Experts of a small language model: vocabulary 32000.
Below are experts of layer 2 (counted from 0) of a mixture-of-experts language model. Rows are named router (the router's row for the expert), down (a neuron's output weights, with its number) and show model dimensions 0-255. Each number is 200 + 40 x the weight over its row's rms, rounded and kept within 0 to 999.
Before each expert's rows: a language model's description of what the expert responds to. This comes from a sample of Wikipedia text that the model never trained on.

# expert 19
It responds to: Verbs and words of biographies after he was or similar, about birth, upbringing, study and careers, such as born, raised, graduated, scored.
router,137,191,202,183,195,125,228,233,180,232,105,180,181,242,297,196,191,230,205,197,254,208,214,232,244,166,232,233,279,218,186,248,187,212,210,165,159,107,229,141,177,159,148,221,207,194,258,236,181,153,205,195,199,252,173,126,307,174,197,242,214,179,170,192,190,231,195,230,150,191,219,232,231,179,190,194,212,177,159,171,207,266,184,159,116,257,214,239,201,202,139,189,224,206,189,195,155,180,164,145,228,240,266,156,184,223,229,243,198,249,174,206,206,217,223,173,187,189,219,187,210,131,114,161,172,226,286,217,222,168,176,217,235,174,223,165,227,250,227,145,219,163,191,95,176,226,242,174,175,171,206,181,192,261,212,215,207,230,134,229,168,252,136,188,270,169,220,162,209,256,227,220,153,179,189,215,168,139,140,191,219,174,167,122,170,178,265,219,175,176,182,213,179,229,221,175,141,201,229,185,208,166,279,213,212,184,198,250,76,211,214,219,234,219,226,178,137,156,199,187,190,187,187,159,237,221,223,244,208,221,210,239,214,39,234,255,309,271,212,186,193,132,246,221,192,216,139,128,108,135,172,207,220,237,224,239
down0,143,223,229,255,270,225,269,238,218,176,258,184,238,287,284,223,163,119,203,179,241,168,256,182,171,190,299,213,136,133,176,241,202,149,184,260,224,212,159,127,164,250,179,252,179,175,149,124,265,230,293,221,196,210,252,237,193,214,237,196,242,98,176,241,247,243,228,204,216,204,259,180,179,214,201,214,178,235,197,266,247,214,190,201,170,279,190,184,157,211,209,224,243,169,138,212,249,181,240,301,237,187,228,220,231,222,205,58,199,199,228,161,249,188,203,188,205,201,194,264,194,188,187,195,165,181,226,210,214,198,212,159,202,209,203,254,209,189,228,246,166,192,211,257,187,206,199,294,205,211,203,210,152,234,161,189,209,216,189,219,248,157,206,212,249,240,217,217,178,211,205,240,220,181,250,155,174,271,240,195,160,185,188,257,190,263,232,165,217,180,209,212,160,225,235,205,217,169,152,152,234,148,245,185,175,182,214,193,254,254,232,121,196,170,165,208,135,224,177,206,261,148,227,207,201,148,162,291,190,185,293,186,153,160,181,238,269,218,188,123,212,192,164,196,219,310,227,191,200,168,156,293,165,246,264,242
down1,187,188,158,253,214,202,215,224,313,166,161,218,190,231,219,148,192,221,189,173,162,179,214,248,230,121,246,172,330,217,201,288,220,201,237,196,244,217,277,154,154,88,243,204,179,247,210,199,225,121,206,227,252,255,131,242,123,349,159,186,168,225,162,220,204,201,156,160,217,237,198,231,193,161,222,154,178,204,183,182,251,203,192,216,236,233,196,201,203,235,167,236,165,250,199,192,208,247,257,221,161,216,212,284,164,202,202,155,206,205,201,253,240,164,175,179,216,232,240,208,220,182,179,251,196,211,192,220,199,227,200,198,245,191,202,262,278,156,207,121,187,215,218,196,158,196,168,250,219,212,192,223,209,159,168,187,153,89,133,172,221,214,234,178,238,186,176,317,189,199,238,154,180,250,246,186,212,255,201,174,184,193,217,193,193,220,237,286,213,221,164,181,173,155,154,189,221,157,239,249,215,205,201,207,225,142,197,256,98,257,216,200,194,239,166,128,201,166,234,210,154,143,132,190,140,252,169,244,103,233,221,189,178,211,181,167,160,208,148,181,178,226,239,162,209,245,237,223,255,233,272,194,150,217,212,284
down2,203,186,110,171,235,291,240,233,257,211,150,151,157,258,206,316,230,230,175,248,240,218,174,90,212,165,260,231,240,169,206,167,245,229,151,171,256,216,187,233,145,227,230,207,198,180,166,188,249,131,111,181,222,219,186,197,155,254,240,269,110,207,244,195,172,185,190,156,162,212,206,155,144,176,127,202,204,147,106,189,204,198,242,219,185,158,200,170,251,179,162,236,164,219,173,190,99,191,222,124,204,191,230,209,234,210,275,195,232,218,205,229,181,233,269,171,148,159,193,288,216,205,226,125,143,227,198,184,186,209,169,189,226,212,176,221,198,159,214,162,253,175,189,204,168,219,223,192,212,213,216,168,179,200,153,209,179,135,178,165,195,178,214,217,179,250,133,207,204,97,221,170,215,233,178,178,248,202,230,199,171,107,215,218,179,225,203,208,120,201,209,177,215,186,192,168,188,144,188,82,239,171,232,236,271,194,180,220,147,209,138,225,105,142,223,144,145,209,174,194,216,148,199,164,197,135,173,250,231,195,160,213,191,243,174,232,210,200,196,139,270,213,171,176,215,156,170,164,187,116,186,208,183,117,296,193

# expert 15
It responds to: Nouns and verbs in military and historical narratives, such as troops, arrival, engagement, launched, plus newlines closing table rows.
router,155,226,186,144,183,223,190,156,194,202,155,236,178,161,218,191,174,169,171,154,179,205,288,181,216,163,209,211,225,204,214,172,172,206,265,163,240,146,183,222,243,218,137,204,192,128,216,261,184,217,183,187,184,231,189,232,267,178,212,286,202,245,162,78,167,174,120,208,163,135,227,167,229,250,281,224,145,234,156,180,196,210,156,232,130,130,221,226,164,203,223,192,262,185,222,186,192,148,210,132,173,263,201,191,172,72,216,184,230,244,172,196,216,191,164,119,170,252,250,205,180,150,132,276,201,194,193,219,195,148,168,80,241,250,178,254,232,206,241,211,191,214,211,242,214,260,171,144,172,184,185,227,84,183,219,254,215,217,229,217,210,196,172,251,194,197,178,237,294,248,178,221,276,231,204,185,198,179,132,178,223,223,151,275,222,220,225,193,197,230,203,242,153,212,218,298,192,159,157,152,224,162,204,179,187,228,259,250,156,184,256,215,160,185,165,116,227,206,215,216,136,189,131,196,177,271,214,194,206,269,191,177,203,157,270,253,261,126,205,169,203,218,237,194,243,220,213,171,169,215,209,191,234,251,182,261
down0,208,187,153,261,152,262,200,211,222,196,193,263,248,153,202,220,230,248,199,275,198,185,133,167,215,199,170,195,204,170,154,173,151,185,220,191,226,154,175,178,188,155,263,201,201,186,206,188,193,154,207,251,209,184,222,208,228,237,240,173,264,227,180,101,212,193,227,225,197,138,258,208,223,230,125,273,200,215,264,250,163,94,214,187,290,186,249,240,237,184,227,135,211,203,148,202,234,186,145,211,135,212,146,223,223,189,310,227,162,170,203,235,201,146,141,159,177,219,171,183,273,204,201,212,193,165,166,225,275,270,181,217,265,202,179,207,199,296,240,151,222,250,213,135,184,204,150,169,231,189,219,225,277,192,180,181,161,151,233,165,176,237,259,257,109,187,261,224,199,223,252,200,228,233,251,157,245,215,134,144,243,257,173,247,211,191,236,213,132,255,177,216,170,225,202,138,216,271,173,204,264,286,160,170,147,162,233,193,185,168,244,155,249,251,181,205,251,286,226,193,144,193,189,195,199,184,218,145,177,265,225,171,208,228,203,254,183,154,244,106,167,195,200,196,213,193,228,227,268,221,239,187,278,231,212,127
down1,215,252,153,221,276,165,248,198,174,178,208,267,187,188,239,189,174,202,214,174,137,231,214,275,189,173,154,212,130,233,302,162,195,217,174,230,126,210,140,214,193,238,145,187,189,190,211,192,199,228,179,138,244,182,177,200,118,325,92,186,173,216,215,127,215,195,213,211,107,198,241,225,269,222,208,190,169,149,196,237,153,206,189,208,156,163,217,213,77,221,173,220,163,144,211,218,191,160,177,222,157,205,184,233,211,203,253,200,205,252,245,201,212,266,226,202,215,165,217,195,182,113,189,181,160,223,234,192,121,151,183,220,221,226,232,256,257,158,259,222,219,204,146,225,221,145,229,191,230,178,217,222,121,225,162,126,185,209,102,296,202,205,157,201,193,146,263,188,225,207,223,185,212,200,137,233,198,235,201,238,146,139,230,202,210,231,249,189,262,163,163,167,180,201,170,248,219,177,168,223,173,132,212,163,175,242,217,259,210,158,220,234,209,218,220,179,279,215,175,167,159,142,204,192,207,164,136,232,190,184,189,121,214,204,215,260,264,175,112,191,203,211,180,174,224,176,223,211,145,88,205,146,165,104,172,257
down2,190,187,208,156,207,183,186,229,181,236,232,216,166,230,150,139,198,212,165,159,209,207,172,235,106,201,217,207,191,167,151,180,238,235,173,214,229,215,181,224,186,220,141,166,201,188,127,120,198,234,224,182,267,232,205,177,229,206,226,182,232,157,246,180,184,229,150,232,175,173,209,255,179,227,200,260,215,303,203,255,157,116,204,197,172,224,197,148,133,308,222,207,172,162,151,227,174,115,213,225,174,176,266,225,230,185,172,148,99,216,161,272,263,281,101,212,251,144,54,169,246,180,124,254,182,243,189,156,191,246,256,173,202,244,173,196,218,122,151,251,149,195,221,249,161,241,248,199,180,172,194,270,214,223,177,229,179,203,188,270,277,223,263,160,179,205,194,158,208,158,194,225,114,223,174,116,251,254,169,218,183,211,183,208,216,203,245,217,136,229,192,272,172,167,156,204,183,156,211,212,150,197,269,188,208,261,154,178,241,166,238,174,188,216,250,115,237,204,176,200,186,203,243,283,146,202,208,234,160,264,197,216,261,230,210,148,216,208,180,195,227,236,207,179,244,212,172,177,159,213,185,180,187,231,179,256

# expert 44
It responds to: Verbs of naming, giving and speaking, such as called, known, named, given, said, and = opening an article title after an infobox.
router,245,186,165,153,251,152,183,192,229,230,178,140,242,225,202,195,205,158,271,218,194,222,180,230,186,223,237,223,197,217,213,151,156,228,224,146,139,239,245,176,237,265,248,275,211,136,158,222,267,178,169,175,213,213,244,277,207,216,235,202,214,233,273,160,276,212,207,152,229,271,159,151,216,290,207,209,163,140,236,191,268,150,169,156,210,229,174,174,181,194,301,222,251,166,280,207,180,170,89,169,196,178,189,178,208,160,176,258,116,217,193,249,143,252,233,217,157,229,155,278,152,163,166,217,254,223,208,195,229,164,187,229,213,216,183,176,229,230,235,237,176,185,161,246,173,195,238,253,173,238,328,189,223,201,217,177,260,235,236,225,212,176,222,101,201,224,164,179,205,220,130,181,145,254,135,173,236,244,203,209,155,258,197,270,199,172,170,153,185,194,208,213,235,208,132,239,201,167,240,221,233,152,159,189,276,222,198,226,212,148,139,227,184,219,201,189,220,160,273,195,197,179,281,219,202,216,274,159,215,85,81,183,162,182,204,155,226,200,185,200,185,223,165,219,222,198,222,236,289,179,211,217,199,174,178,184
down1,197,219,117,145,195,147,192,208,220,131,167,264,165,162,230,149,230,187,231,196,188,223,208,158,156,242,129,136,200,132,225,236,141,176,188,202,228,180,184,216,173,201,260,140,160,162,157,110,155,187,194,211,239,217,83,201,175,215,240,195,195,195,201,176,177,202,229,211,138,230,191,211,171,203,142,205,122,152,231,284,231,176,204,244,211,155,182,179,217,202,177,153,144,208,181,188,263,199,148,176,178,210,178,210,277,89,155,192,293,174,221,189,138,213,301,240,152,189,216,238,266,117,179,165,190,194,205,192,224,216,218,151,180,261,201,181,218,233,189,224,260,213,190,244,219,202,237,191,203,99,210,174,182,139,240,182,163,182,217,193,143,290,161,213,242,185,236,217,196,191,234,214,185,183,245,258,220,176,152,169,186,182,181,213,196,178,243,203,145,206,115,226,172,197,204,115,195,201,185,173,242,130,211,185,145,194,93,186,181,168,141,225,246,152,269,174,201,246,123,235,222,198,175,240,179,205,187,138,146,200,258,155,134,298,112,182,154,156,213,237,232,280,187,168,266,176,222,181,192,173,202,224,214,205,233,239
down2,238,205,196,153,211,180,152,214,263,193,182,307,179,245,196,158,225,233,113,229,171,214,195,244,162,246,294,213,213,146,140,240,112,188,206,196,229,220,191,191,199,188,144,164,182,181,241,127,198,227,255,149,144,192,133,189,237,177,239,175,172,247,167,200,224,201,220,177,257,210,170,274,203,223,227,219,218,169,258,159,305,179,190,147,266,228,221,167,150,197,221,198,179,226,220,158,253,294,223,229,213,227,260,156,189,180,143,168,131,221,215,231,123,179,191,229,210,205,222,219,213,189,217,220,224,218,169,175,224,199,139,198,161,122,200,168,224,223,201,169,303,215,227,175,174,213,233,210,222,147,226,209,240,168,232,269,149,263,284,129,269,205,214,167,175,260,217,174,231,248,244,205,220,250,267,184,141,177,167,153,252,256,158,172,194,221,248,201,211,152,154,155,198,174,142,126,284,189,193,162,237,280,229,256,211,216,231,174,215,251,177,153,220,156,200,186,194,245,268,265,265,111,193,192,163,176,196,180,191,210,144,159,188,178,225,153,206,144,213,178,165,271,291,249,191,191,160,212,184,189,267,245,225,205,247,204
down3,149,160,168,221,194,146,256,186,182,237,216,214,171,137,224,198,197,168,274,172,221,221,188,197,240,113,81,184,162,178,213,239,177,246,154,221,248,200,165,252,174,166,147,179,240,192,143,119,199,267,216,218,231,211,212,147,174,280,180,238,176,209,199,195,270,133,209,227,198,189,160,235,196,182,279,129,228,216,139,199,213,270,174,177,184,250,130,250,108,235,288,193,207,200,217,232,210,230,248,206,172,207,255,283,239,170,209,161,216,203,167,211,246,197,205,227,243,155,150,205,252,125,179,207,186,255,214,235,246,231,258,214,208,145,208,245,227,198,129,216,167,171,107,238,202,195,266,156,159,239,188,166,229,265,154,169,177,150,215,224,193,148,192,172,188,262,152,217,179,139,204,111,251,237,270,166,175,227,207,211,212,165,255,210,208,124,229,224,242,150,217,116,158,150,189,236,139,160,194,265,242,187,215,128,196,174,124,157,229,176,169,223,202,201,240,201,227,190,173,196,181,211,221,207,187,174,197,240,180,223,155,220,184,259,258,254,171,216,204,182,162,215,240,184,177,155,282,115,124,164,163,146,192,173,165,244

# expert 21
It responds to: Personal first names and well-known place names, often after a pipe, comma or colon in lists and tables, such as William, George, London, Tokyo.
router,187,201,232,199,183,192,181,229,214,240,235,179,304,243,209,205,197,226,202,262,201,201,113,223,276,161,228,191,211,228,274,182,216,235,220,280,186,231,222,184,240,198,190,205,206,231,202,246,194,235,259,149,220,120,128,223,159,139,166,199,230,178,220,190,160,278,144,188,196,257,224,170,107,165,211,258,185,196,211,219,266,161,185,219,210,189,160,183,179,244,123,191,241,209,161,186,211,222,183,226,170,216,182,173,230,123,209,157,109,152,295,170,147,168,254,127,233,232,191,183,284,185,230,267,229,190,221,208,185,182,198,121,154,156,190,172,173,155,222,219,152,215,234,158,216,158,170,283,179,155,200,221,230,208,202,174,108,124,236,223,205,199,218,311,201,199,222,204,252,213,273,198,218,198,224,191,188,176,252,235,253,161,251,202,198,206,255,249,130,204,214,177,246,189,192,214,263,211,216,255,204,254,180,236,196,145,229,158,223,193,164,264,201,193,230,206,252,241,249,193,104,249,199,198,180,162,242,176,131,115,242,193,181,170,128,230,198,261,177,147,198,216,203,202,131,233,173,244,212,279,273,246,143,111,193,211
down0,183,219,218,210,187,189,211,202,230,237,181,206,212,152,257,219,158,146,164,189,226,127,224,159,200,176,159,172,205,178,161,203,189,103,173,164,222,190,125,184,230,210,220,265,194,231,220,123,227,218,242,172,150,235,173,215,156,211,232,209,240,201,182,192,142,206,251,156,178,221,251,147,144,201,203,202,148,148,145,248,211,165,188,225,169,181,207,104,230,201,214,193,149,277,215,231,258,335,179,163,235,203,193,206,208,249,194,141,171,170,233,162,170,202,168,238,190,234,152,142,202,237,240,135,193,128,213,244,252,201,223,208,221,174,148,119,88,193,195,192,258,174,222,282,122,167,207,245,172,212,283,193,191,236,245,169,179,245,111,176,184,262,196,278,144,179,227,247,241,196,198,217,201,200,187,186,172,201,279,200,215,209,183,145,140,161,220,216,136,208,182,70,191,178,175,234,236,211,195,202,200,163,268,272,199,117,202,206,223,266,205,265,170,230,130,217,172,250,187,202,156,173,206,145,174,178,231,190,197,139,137,170,221,212,231,247,144,167,167,171,168,304,189,239,242,173,288,177,218,216,205,235,157,227,197,177
down1,190,188,163,126,164,203,220,197,170,179,230,215,245,214,204,161,163,210,198,166,158,170,155,323,177,195,214,190,242,245,222,158,210,290,283,297,200,217,268,228,180,166,236,232,252,189,260,254,218,260,223,169,181,167,256,253,186,228,224,119,167,240,229,205,229,155,193,197,171,164,214,106,182,219,110,228,280,240,136,192,207,173,145,145,211,186,186,162,214,151,251,202,222,132,223,242,196,207,240,203,216,246,286,193,120,207,195,199,206,193,231,145,207,206,187,247,255,215,219,198,146,194,189,208,144,251,193,230,165,197,161,169,174,319,158,209,214,195,218,243,229,194,185,273,251,192,219,198,232,203,174,192,197,158,191,211,211,230,222,165,193,158,246,176,177,271,174,248,226,206,233,204,217,295,252,182,131,232,190,170,88,223,186,217,174,192,212,138,203,175,230,222,239,262,218,157,203,173,119,196,180,194,181,147,209,217,188,194,171,182,222,59,182,238,190,133,243,234,195,239,260,239,188,185,175,191,216,147,139,225,274,218,194,212,155,188,192,204,184,246,261,173,191,221,199,234,178,274,181,154,138,227,141,119,184,265
down2,199,191,260,216,250,229,189,228,182,127,198,198,151,140,195,246,176,245,146,182,160,208,155,183,204,205,251,241,229,240,205,253,222,223,198,185,222,196,78,206,210,211,135,266,160,185,210,225,240,195,207,222,236,220,240,238,157,248,239,223,225,220,205,150,236,209,210,258,132,168,199,217,200,227,152,193,247,169,175,245,146,230,174,157,197,221,179,244,159,81,177,272,156,179,224,197,201,154,171,218,206,182,198,198,243,178,228,266,223,280,216,185,155,189,214,242,203,166,220,307,262,183,155,159,215,151,232,197,230,210,210,253,220,130,231,159,275,258,215,194,236,225,81,256,140,212,207,134,88,189,195,209,200,230,193,297,190,194,180,212,144,203,140,160,189,179,201,247,219,199,175,183,233,175,171,233,177,188,215,141,212,252,129,194,193,242,152,230,199,167,253,249,188,171,180,205,250,232,187,185,185,240,223,189,139,313,217,199,167,144,241,139,141,103,186,150,196,196,175,197,230,230,204,101,269,133,229,233,224,254,225,177,226,212,196,180,185,197,169,235,323,172,170,231,178,174,154,256,252,213,155,210,208,172,192,187

# expert 5
It responds to: Inner syllable pieces of foreign names and technical words, such as -ton, -ara, -ki, as in soliton, Britannica, Zamindars.
router,204,204,182,235,206,188,195,253,207,161,239,140,162,217,196,189,248,233,231,240,188,174,132,225,241,213,240,146,190,152,230,181,195,142,261,251,197,243,108,213,240,136,215,266,242,232,252,190,215,181,197,246,170,131,192,187,164,173,186,175,301,197,248,250,228,272,178,178,243,222,242,219,170,189,288,188,226,221,283,242,217,136,278,164,174,221,227,198,218,247,119,174,232,265,207,170,170,235,205,201,211,112,161,179,243,268,160,161,129,154,248,237,192,187,230,178,276,216,217,164,222,216,237,190,222,245,134,216,227,170,223,154,208,176,132,156,183,137,241,212,154,288,226,187,132,135,169,276,210,204,213,144,178,185,175,164,217,106,185,239,232,185,244,237,221,205,196,188,259,212,216,138,146,234,218,276,269,153,247,200,232,151,270,170,225,191,169,231,149,149,223,200,257,211,187,175,283,217,202,241,241,206,168,215,252,159,191,183,238,181,161,171,192,193,276,239,255,260,191,242,188,226,174,168,154,170,177,143,146,151,210,225,158,250,212,167,154,272,222,220,178,183,190,146,193,223,188,201,196,291,209,202,174,138,248,174
down0,238,231,118,243,203,185,243,179,149,181,209,146,228,204,122,187,160,215,269,135,184,333,152,203,188,162,166,185,203,203,232,269,172,256,184,210,181,213,120,178,206,234,144,235,192,218,182,196,307,180,197,74,200,234,172,152,211,193,221,173,238,274,150,250,152,298,129,177,190,200,180,165,148,209,192,166,191,273,213,196,273,222,182,211,151,223,163,137,194,178,300,186,187,146,130,173,256,210,196,223,151,192,210,202,228,232,206,216,173,226,219,234,166,182,171,268,115,144,201,144,201,182,228,231,198,239,286,206,226,157,183,144,162,181,168,206,177,211,177,171,209,147,182,174,238,216,210,156,175,288,173,240,200,183,281,202,191,230,99,167,211,150,140,161,200,191,255,161,193,222,274,159,231,198,167,184,197,234,160,218,186,217,240,227,257,245,177,116,224,230,247,210,232,182,284,254,260,182,211,193,199,266,160,198,132,265,174,191,210,151,188,129,200,164,183,215,181,197,169,213,201,205,219,231,235,167,270,195,186,235,270,179,173,177,211,259,234,232,175,185,296,177,176,178,193,198,217,189,183,227,219,167,201,186,242,211
down1,190,196,213,173,143,281,187,238,153,210,175,232,141,131,271,220,196,207,197,164,189,225,212,279,211,173,181,192,209,135,213,230,149,252,107,227,213,179,185,199,184,190,200,189,161,165,229,260,232,197,160,190,230,208,195,275,182,199,164,153,275,241,163,179,106,191,223,233,188,137,216,191,152,235,176,261,246,197,148,191,234,136,183,206,169,193,262,220,262,155,159,253,151,140,238,228,193,291,209,166,195,207,146,175,168,237,145,300,113,171,176,237,226,246,161,219,158,195,206,190,208,142,243,162,151,250,285,223,208,211,241,208,194,234,203,209,186,175,210,240,211,145,206,164,132,192,217,256,200,119,207,216,123,184,241,214,153,249,249,209,263,183,155,228,188,148,140,120,201,200,147,246,257,165,157,200,173,195,210,212,182,123,210,215,121,157,148,225,129,214,162,154,246,218,270,155,178,161,173,247,186,115,174,143,195,208,218,188,196,300,170,196,223,184,191,169,215,195,199,197,281,232,263,162,191,213,194,219,184,201,170,231,215,147,222,223,133,183,170,237,215,237,232,297,241,154,182,230,186,131,124,228,247,201,197,183
down2,260,241,206,263,213,178,250,183,178,147,177,181,143,220,205,251,235,158,237,196,226,225,204,240,222,270,190,216,270,176,206,216,176,233,142,167,175,170,262,229,234,210,194,185,192,167,243,266,240,240,151,211,178,191,224,293,191,187,246,226,217,152,148,260,245,245,272,163,206,156,181,150,188,293,154,211,191,147,207,168,213,139,218,187,199,197,196,211,156,230,161,219,200,178,228,212,246,162,150,207,221,163,200,238,193,225,184,235,154,206,233,133,159,201,246,146,185,107,190,196,260,244,202,197,218,202,165,132,188,201,208,305,152,180,184,262,310,253,176,235,166,222,176,202,273,156,212,227,213,252,236,221,202,220,255,264,148,197,179,188,275,165,253,234,166,225,154,188,250,161,160,221,178,192,164,267,211,164,245,148,167,213,219,195,163,209,249,158,199,143,190,174,200,216,181,135,218,266,139,218,194,214,188,164,264,124,237,180,161,196,161,101,184,166,158,192,168,187,229,121,203,182,162,226,246,187,188,252,224,207,186,269,236,152,177,108,189,230,237,175,277,213,212,120,184,181,175,215,362,178,171,205,244,236,198,174

# expert 42
It responds to: Opening capitalized piece of a proper noun or compound, often a place or name prefix, e.g. San, Los, Mid, Port(al), Van Halen, Red(uce).
router,269,225,184,321,212,146,227,155,239,220,200,149,199,303,241,219,201,216,252,253,220,195,107,236,213,229,220,152,161,121,219,207,197,131,252,200,219,250,164,144,208,209,194,202,238,223,272,168,198,188,152,248,153,125,192,159,138,230,204,149,266,163,254,240,206,226,239,194,194,146,202,210,162,177,184,210,282,217,252,277,218,160,253,230,169,236,191,204,178,210,132,199,187,241,219,245,217,246,197,256,223,136,170,141,262,332,160,168,146,194,221,207,195,156,192,154,204,158,201,171,217,203,272,178,233,273,167,209,230,143,181,230,183,135,134,178,148,113,183,225,154,239,207,199,205,159,174,211,189,187,183,157,196,193,173,194,223,149,196,195,217,188,248,303,212,248,224,178,214,196,230,153,120,235,185,264,228,190,312,229,157,192,267,194,230,175,229,185,215,184,168,225,252,196,173,177,259,235,202,286,252,199,176,180,239,171,191,209,224,254,241,211,239,209,238,251,199,200,242,190,198,227,232,178,232,164,165,172,143,143,222,224,224,224,244,124,159,311,197,216,192,165,220,217,198,215,170,248,179,223,243,195,174,167,193,246
down0,141,182,199,207,210,196,223,239,272,227,130,190,185,158,191,162,219,224,262,172,148,171,183,180,178,174,244,221,240,223,169,189,304,202,210,215,208,185,181,222,185,253,226,177,122,235,179,253,231,182,147,168,103,181,196,233,196,247,227,213,180,286,133,190,194,266,206,221,248,238,309,158,217,322,223,139,190,178,288,176,186,185,211,211,212,143,233,209,217,173,152,249,180,221,174,205,185,195,182,210,218,190,243,177,174,154,232,175,166,133,203,175,182,238,191,257,185,176,157,210,217,164,200,193,163,205,168,205,193,126,192,181,182,343,177,230,219,196,183,226,99,235,232,197,181,267,258,130,199,190,205,222,176,139,228,176,186,160,220,222,226,164,115,186,245,179,300,152,255,208,190,72,233,195,194,174,196,131,195,155,272,224,195,159,215,231,202,162,184,187,252,222,230,302,175,220,193,237,184,149,245,173,170,170,188,192,267,122,251,162,214,216,102,220,237,199,168,171,243,189,203,173,190,176,206,193,225,218,239,98,168,184,289,166,192,233,158,157,204,216,251,149,212,168,223,195,210,193,195,162,206,200,145,163,195,186
down1,219,218,204,170,121,237,256,245,137,220,206,223,284,147,204,131,172,264,221,225,238,112,197,303,174,224,197,201,222,196,182,143,129,266,158,203,223,202,164,171,149,218,162,247,183,166,143,203,275,149,215,229,233,257,217,198,233,253,179,176,196,208,221,158,226,193,185,270,287,213,176,209,190,229,245,207,153,239,190,162,199,150,225,157,141,166,189,120,223,198,174,132,185,162,200,186,205,238,213,158,175,189,234,257,189,154,144,164,225,159,149,183,133,222,195,254,232,237,180,200,202,192,153,135,176,127,258,228,229,229,133,178,243,246,191,161,156,254,185,105,208,286,235,215,180,202,197,191,193,205,175,201,239,132,162,133,223,109,213,202,190,167,169,207,244,167,149,256,194,140,168,187,189,220,231,224,181,188,123,234,224,196,187,165,145,192,211,274,209,157,190,149,179,250,241,242,184,244,144,148,257,305,227,185,245,215,204,241,164,216,215,186,165,200,143,160,173,212,135,245,255,234,198,278,244,182,216,219,194,218,254,196,211,172,224,235,176,186,283,273,173,211,198,231,269,187,136,213,234,218,131,176,257,248,219,166
down2,191,212,194,246,224,149,149,205,251,151,215,213,207,112,188,236,221,153,232,199,212,214,192,213,169,281,247,290,151,242,175,202,174,165,180,214,196,211,134,267,182,202,135,225,189,168,188,206,149,145,212,178,213,134,219,271,190,184,213,219,178,195,275,178,170,173,225,137,159,233,291,167,207,229,160,103,160,207,255,161,237,196,239,281,257,227,175,207,247,138,196,199,189,206,118,215,158,239,221,188,206,158,197,196,171,224,190,185,262,161,230,196,156,211,187,247,213,191,204,160,183,253,80,108,249,224,212,195,221,199,234,129,221,246,294,204,154,261,239,202,201,227,207,236,179,231,255,184,179,168,180,141,183,184,188,199,196,224,286,201,232,222,144,178,271,268,251,191,156,251,190,233,162,148,269,231,174,191,231,190,222,179,239,212,231,152,202,186,275,147,186,170,234,200,220,226,198,144,136,188,118,173,228,192,161,222,252,159,195,267,186,247,203,177,184,205,237,109,140,171,222,231,137,219,179,177,108,216,156,174,228,211,258,186,234,163,273,209,291,208,211,124,152,198,154,149,267,218,149,157,168,210,197,194,181,212

# expert 18
It responds to: First names and surnames of people in credits, lists and tables, such as Rudy, Smith, Paul, Watson, Alexis, often after by, a dash or |.
router,278,194,213,225,160,182,206,208,162,229,210,158,191,249,125,218,259,238,230,273,244,182,119,204,186,167,144,154,155,169,245,175,196,157,240,263,225,266,152,199,249,167,172,199,220,215,231,192,244,156,195,160,165,85,149,238,132,229,189,184,195,186,310,246,123,301,176,167,197,164,200,185,158,197,237,218,188,210,164,227,220,174,248,227,184,211,261,197,199,227,173,186,233,230,237,238,235,247,230,163,197,107,202,164,267,221,153,243,164,160,219,247,182,157,254,163,229,216,199,156,225,204,268,228,213,235,221,177,161,155,147,186,176,165,159,135,160,194,228,225,186,247,251,183,215,171,154,276,186,174,164,170,156,208,169,182,203,124,205,169,241,192,275,325,154,201,241,239,249,226,215,199,180,217,225,241,259,134,284,187,203,166,236,171,218,240,197,204,179,155,201,164,206,198,214,217,236,206,171,231,248,205,187,143,204,143,193,181,314,164,174,165,275,188,242,207,228,224,212,226,122,198,200,169,159,167,213,153,110,114,212,275,192,193,229,177,238,255,230,204,209,170,180,261,218,169,211,154,203,242,252,153,194,145,220,247
down0,223,153,230,184,188,168,199,185,135,160,215,158,186,167,166,215,213,200,197,145,163,162,229,188,290,240,191,240,167,108,148,148,116,153,233,191,226,189,136,215,262,199,248,149,214,257,232,223,175,222,183,177,221,160,190,313,260,218,268,214,206,235,170,205,245,164,159,220,210,237,140,211,198,236,180,179,114,155,200,206,186,159,141,185,212,144,156,186,164,225,267,250,256,236,241,238,182,167,183,217,218,192,236,283,90,220,224,166,263,194,281,239,102,240,234,167,289,213,214,125,218,186,142,218,223,134,297,135,216,214,210,174,209,215,257,231,209,192,154,169,193,293,249,202,227,224,196,217,261,225,261,210,213,170,282,163,206,233,162,206,188,185,137,149,158,199,223,143,212,183,123,184,190,171,173,209,210,186,176,179,156,133,220,160,156,163,121,241,189,189,164,203,167,175,198,171,218,258,158,202,182,247,186,243,198,223,296,166,155,197,206,173,258,205,205,205,218,226,254,177,240,264,259,202,139,167,209,203,145,228,107,196,181,254,194,187,156,210,164,197,196,177,223,152,262,220,160,180,238,198,200,181,212,242,199,237
down1,119,190,249,188,242,185,228,240,193,171,212,202,268,189,177,182,158,155,237,162,144,181,258,168,205,179,166,191,260,201,160,191,177,215,174,208,172,244,144,188,193,176,274,200,216,152,184,206,206,231,197,214,158,237,201,279,267,199,224,184,181,243,197,193,189,189,107,204,293,168,192,180,185,189,294,196,177,199,255,173,197,159,197,255,217,186,188,172,221,209,186,205,331,207,196,196,193,136,169,172,198,206,197,184,175,169,172,230,283,177,205,169,181,123,190,230,191,191,182,282,150,254,174,159,242,158,213,99,163,246,253,216,169,233,229,217,166,176,205,187,201,266,166,223,138,210,191,238,216,151,237,190,245,290,244,191,193,207,224,198,236,205,195,26,158,199,124,226,188,120,117,221,292,208,240,250,143,137,183,150,211,181,167,209,190,183,200,195,157,226,182,204,199,285,198,151,131,179,203,140,195,166,256,304,170,208,240,237,196,213,201,151,246,276,202,114,187,204,206,223,223,140,192,219,218,258,180,165,212,187,228,154,254,166,253,170,195,241,233,200,212,151,212,228,214,146,225,130,149,231,154,165,212,216,239,204
down2,183,186,156,181,250,129,161,261,170,226,218,187,191,199,190,238,196,251,249,209,270,208,188,213,156,187,225,197,145,191,166,223,168,224,145,220,239,170,253,277,216,194,208,166,221,246,229,201,211,201,233,201,178,171,178,258,228,146,279,182,213,259,225,191,234,181,208,191,160,233,186,249,196,223,158,272,209,160,137,225,303,163,196,199,144,255,237,131,184,206,201,172,143,195,160,169,183,199,132,289,158,201,205,211,174,183,201,240,196,237,135,114,261,196,113,139,227,178,169,184,193,236,187,199,252,231,254,196,210,95,259,213,219,229,231,195,193,168,187,187,209,145,169,173,249,241,203,196,157,206,164,167,130,247,248,164,232,217,170,246,166,203,196,304,191,132,152,189,188,181,238,161,130,196,150,204,161,162,248,151,230,227,109,214,129,125,176,121,194,242,239,160,242,199,216,198,288,119,202,222,195,201,200,233,179,233,243,122,226,151,135,253,199,142,172,205,221,140,234,202,177,204,230,248,193,191,244,178,216,240,127,239,205,201,240,244,272,177,141,143,255,222,191,273,145,160,165,199,246,247,182,171,162,145,153,171